Experts of a small language model.
Size: 8 layers, width 128, vocabulary 8192, 17.4M parameters.
Experts: 128 experts in each of 6 layers, 48 GeGLU neurons an expert, a softmax router, a shared expert of 64 neurons.
Training: a variant of Adam for the experts, 419M tokens.
Below are experts of layer 4 (counted from 0) of a mixture-of-experts language model. Rows are named router (the router's row for the expert) and show model dimensions 0-127. Each number is 128 + 32 x the weight over its row's rms, rounded and kept within 0 to 255. Numbers have three digits each.
After each expert's rows: a language model's description of what the expert responds to. This comes from a sample of Wikipedia text that the model never trained on.

# expert 58
router:096167072152158152082155149163093107100068145116101101090120135078093131075103159104157161088080146080123169094127132153097159105155127077114164152097125153099176171101166115088148087169136108137164140100168158165160153135150104127128125179162198084068141168070153144103153084146167150157137137150168156092101161147097086165185119099149160108107129134146162100123154082097064175155109
What it handles: Final pieces of surnames and words, such as er, ler, ist, s, and possessive apostrophes, before commas, parentheses or pipes.

# expert 25
router:085171092150158169090161132178094173098087161102093097098117131081096168167098152099117159121092162099132158090101173167098168096153144131111159164103161157096162162096163160097160091168166130141163131084170175153176153164147093125139095153145184097085158154096152163101165094164165158160159108164152164103140136163124117170168097100171163114096147182163160090093152099101087164108102
What it handles: Content nouns and verb stems after the, to or was, especially speech and document words: comment, report, interview, letter, question, engine.

# expert 17
router:090166097165161164088155147170086140097094172100096094100114142088089152117092159100107162107106169100141159089097161168095155096155124109082163165101155162091155160097149143103154088161158144131160140082163173168167157179165088120116098155170165087092155156095153165096164087173165155157165097171152143113111137166094107172166095086172164095099127172160161095089159099104091158116097
What it handles: Abstract or institutional nouns after the or a possessive, such as method, plans, party, effect, plus closing == of section headings.

# expert 41
router:086172095163156171110156140168086133105087168096104100095135140086100206116100158105076162130102165101118156101096160162101163108160146083126155169105159161083150174101137121099156099175154156125150145089162155164163161179168093137127092156153161095066166143093167164104158083152155160158161108156152148094084147145110081155167105097166165086089129161152157097093157094098087171108105
What it handles: Prepositions like of, in, for, to after a noun, and word-ending suffixes such as ing, ate, ine, act.

# expert 11
router:084165097164149161103154086177093136113070160116099099104122129100089170155109160093107149115109156105116161103101148173094159099147150066109155148101148162085163176089137164117153070160141139154162133091165158172172166166132106100131128131150157090073153187097150159106161082160150149157176118178168177129203110165121091156165105097163172106087112180145165095090150110116091156126101
What it handles: Word-final suffix pieces on nouns, mostly plural s, also es, ions, ology, as in bosses, attacks, costs, mouldings.

# expert 63
router:115164138154145181135139104178091130112103161117100097096100163112086177108107153104155156085098162113151167097104138153105157119176167132069148148081168144076163154089157113098151090180176109107166133106160182173147163126161080144138093156198152087098148136084145164094176096150152124178152105178148168100060136168120117168158095116170161114086140166130189105106152103126083144143095
What it handles: Vowel-final syllables inside Japanese, Asian and other non-English names: Sugiyama, Yajima, Bellinzona, Kala, Mesa.

# expert 26
router:097166108155165169103158156163096142107091160107099098093108142083088149190096161086113161109103167091113151086100167166090161103159151143097153168094164157086158170094147141112158087161155133142160150087169160167171155174156093123130086167151157096091151157091164161106167091149164158167166091168162158104126123171118102171159096104171161091099170180142169089095158095128092156121102
What it handles: Closing brackets after birth years or date ranges, like (born 1936) or 1904–34), plus final pieces of transliterated names and units.

# expert 8
router:102163106145155150114157167167094167094101163120089099065113123101092149112092152094099164094103175109156166095109148167096153107165172151097154171107162141091153159102151149105168100160159165131158127093152173153172177155147069131131075151174167096086153132098166171113139101165154167149162101166149163105059156151134105168167101104170151115098177190182167095105144113102081150134107
What it handles: Capital letters or blanks that open a personal name, especially at the start of biography leads, list items or table cells, such as Matthew, J. T.

# expert 39
router:086163085157164166092150163159094140103090162093097100096109133083095166139091156090107163119097168087151167095093164177096159098159163144090159169099174154093163167099150136105151083166162143155163141094171170157170151162144087113145099155140171088092158152093161164096165086161168150149157109160155155105121144157114089171173089093170162099099144163153167086095161095110090154123099
What it handles: Closing parentheses, semicolons and pipes ending table cells, plus capital-letter pieces inside acronyms and names: RCSB, RAF);, SSJ04.

# expert 55
router:071154086171157170125139101175100181118085157099090106084122117077083170125099150090131147125111154099154149100116139182101154123138127151102171147107189165108148141099156117099172092147170121131156127081161169175176137149156089102110090133175165108079181166117139137103178069168156149168175124161176164110173165156144140167172120099174152091109139192190144096099150111119102142142107
What it handles: Forms of be and auxiliaries after a subject pronoun or noun: was, is, were, been, became, remained, had.

# expert 36
router:098172107155159165100170139166086149107095162099097097100113147084098156116089152099105164124095157090130153089106171169091158094159124134131154161095164161088165165093152142106160093164163157147160136085159167161178149172154086114129095157162183092090152171097149168093168087164163149158160090163163157098134144168104109172173092099168160100101149173176160091084161096101098162112102
What it handles: Title-case nouns and endings in names and headings, such as Music, Education, Cup, Grand, History, plus suffixes -ation, -ing and month names.

# expert 52
router:093167120147174170094152110181103142119096150099121099103117118098079176138082158082089163079085186099134156117110167173112146095182136088106163172082176135086150172096131157100150088152164126116142143087158162150162150151140125109123100144172155100099153156090138149095150095143162135137158081158174163075119138167111102148189079094182175091084179162156149105087174105105102164118107
What it handles: Space plus opening parenthesis right after a person or item name, as in (born, (ARG), plus line breaks ending infobox values.

# expert 44
router:087163096158167167091152133172090139099092165107096096090115127085087145165092160093114167112099172092126164091099164167097169095155136116089157163094166154089159166098145132103153096170164148143166136094164170160175153166150082107131086165155170095088162155100158160099162087165169154158163090158161158101104143161108098171177108098166160100102146165148161095086162101102091165120098
What it handles: Generic nouns after the, a or his, such as type, part, size, status, especially Spectral type in star infoboxes.

# expert 37
router:123141091159137163118147166155081156096123165079088100080082120073107141070104157075150155130094147105077157089106162168114168091171168091131142159110149159085157146104147165093177111152150152101163128087135187151170148156140083085144108158175166084088136163087161142095165092145143168159157101161146132094125144146094083182157067071155153109085157156147165101098143108131091161136104
What it handles: Single letters and short pieces inside names, codes and foreign words, often after w or f, e.g. Chowdhury, Cletwr, Dāwūd, FRELIMO.

# expert 38
router:098148096154159173084150093170099172098086167090109093098125149104101187183104160093099164068098168110095160098102162169083166086162142148079156149094154150108159166098154141107147088161160133110160158097152165164165163161128085131137098135162160092093169174100160161099165085153162142151163118162158146103103124149108101172153111101174163085100143171168151094093152102084090160128093
What it handles: First piece of a lowercase word split into pieces, often technical nouns, such as c-up, c-able, p-eptide, co-up, sub.

# expert 40
router:092170116162158168098165159169087173099091156092099092100094153087104150172094159091111164117107160100127159095100179167099158108159130125118162160102154159089161155092128130106147099159159142127152158088164162159170159170162094127125085164138172096088158157089151165093163081165164147161160086166153148103122153163122101169170094094180163092099147175174167095089163100104095166092098
What it handles: Prepositions like with, at, by, from, near after a name or phrase, plus pipes and colons in sports rosters and tables.

# expert 45
router:102159092161151162103162148170089202110093166114076099108102128079085200122094147102099157118105152092137164092110162168104139110144158068106156159104167166107162144108145187101151104152164116137172120095171182170168140167132113133099101161195169096080156140102136149112159090158153155164161106160182190105083156148104119173166097093169152117104142175133150103099149120105098147148101
What it handles: Past-tense verbs of achievement or action in biographies, often after he, was or and: earned, won, played, received, signed.

# expert 56
router:092167109161170159100166157166099120105095148087092106083116139101109192091089155106131162144098154090174162083100174162108152103153138155064165172097159176096167159101135095116159091152157132138147162088165154158161160157153079127111096175176171097080149164091151161105155096160146169150159115141164147098059134167131100157167095108165150101096145171170169097096151095117109168123104
What it handles: The word and, also &, or, to and the, joining names or items in lists, titles and sentences, such as president and chief executive.

# expert 46
router:095163087157159166098154146175085141104090165104097094091124140097095159139093159095121164102095163094131155094106171171088173089159132121098161164094161149094163161093151137100159089171161128121165142080164173163169148171147088119118097157158178091092152157097148163096160088167169157159162095163142162097119145158097106167173097099169171100101148172162168101088159097100096171114097
What it handles: Nouns ending names of places or facilities, such as suburb, Stadium, estate, area, Creek, plus infobox fields like Location and Born.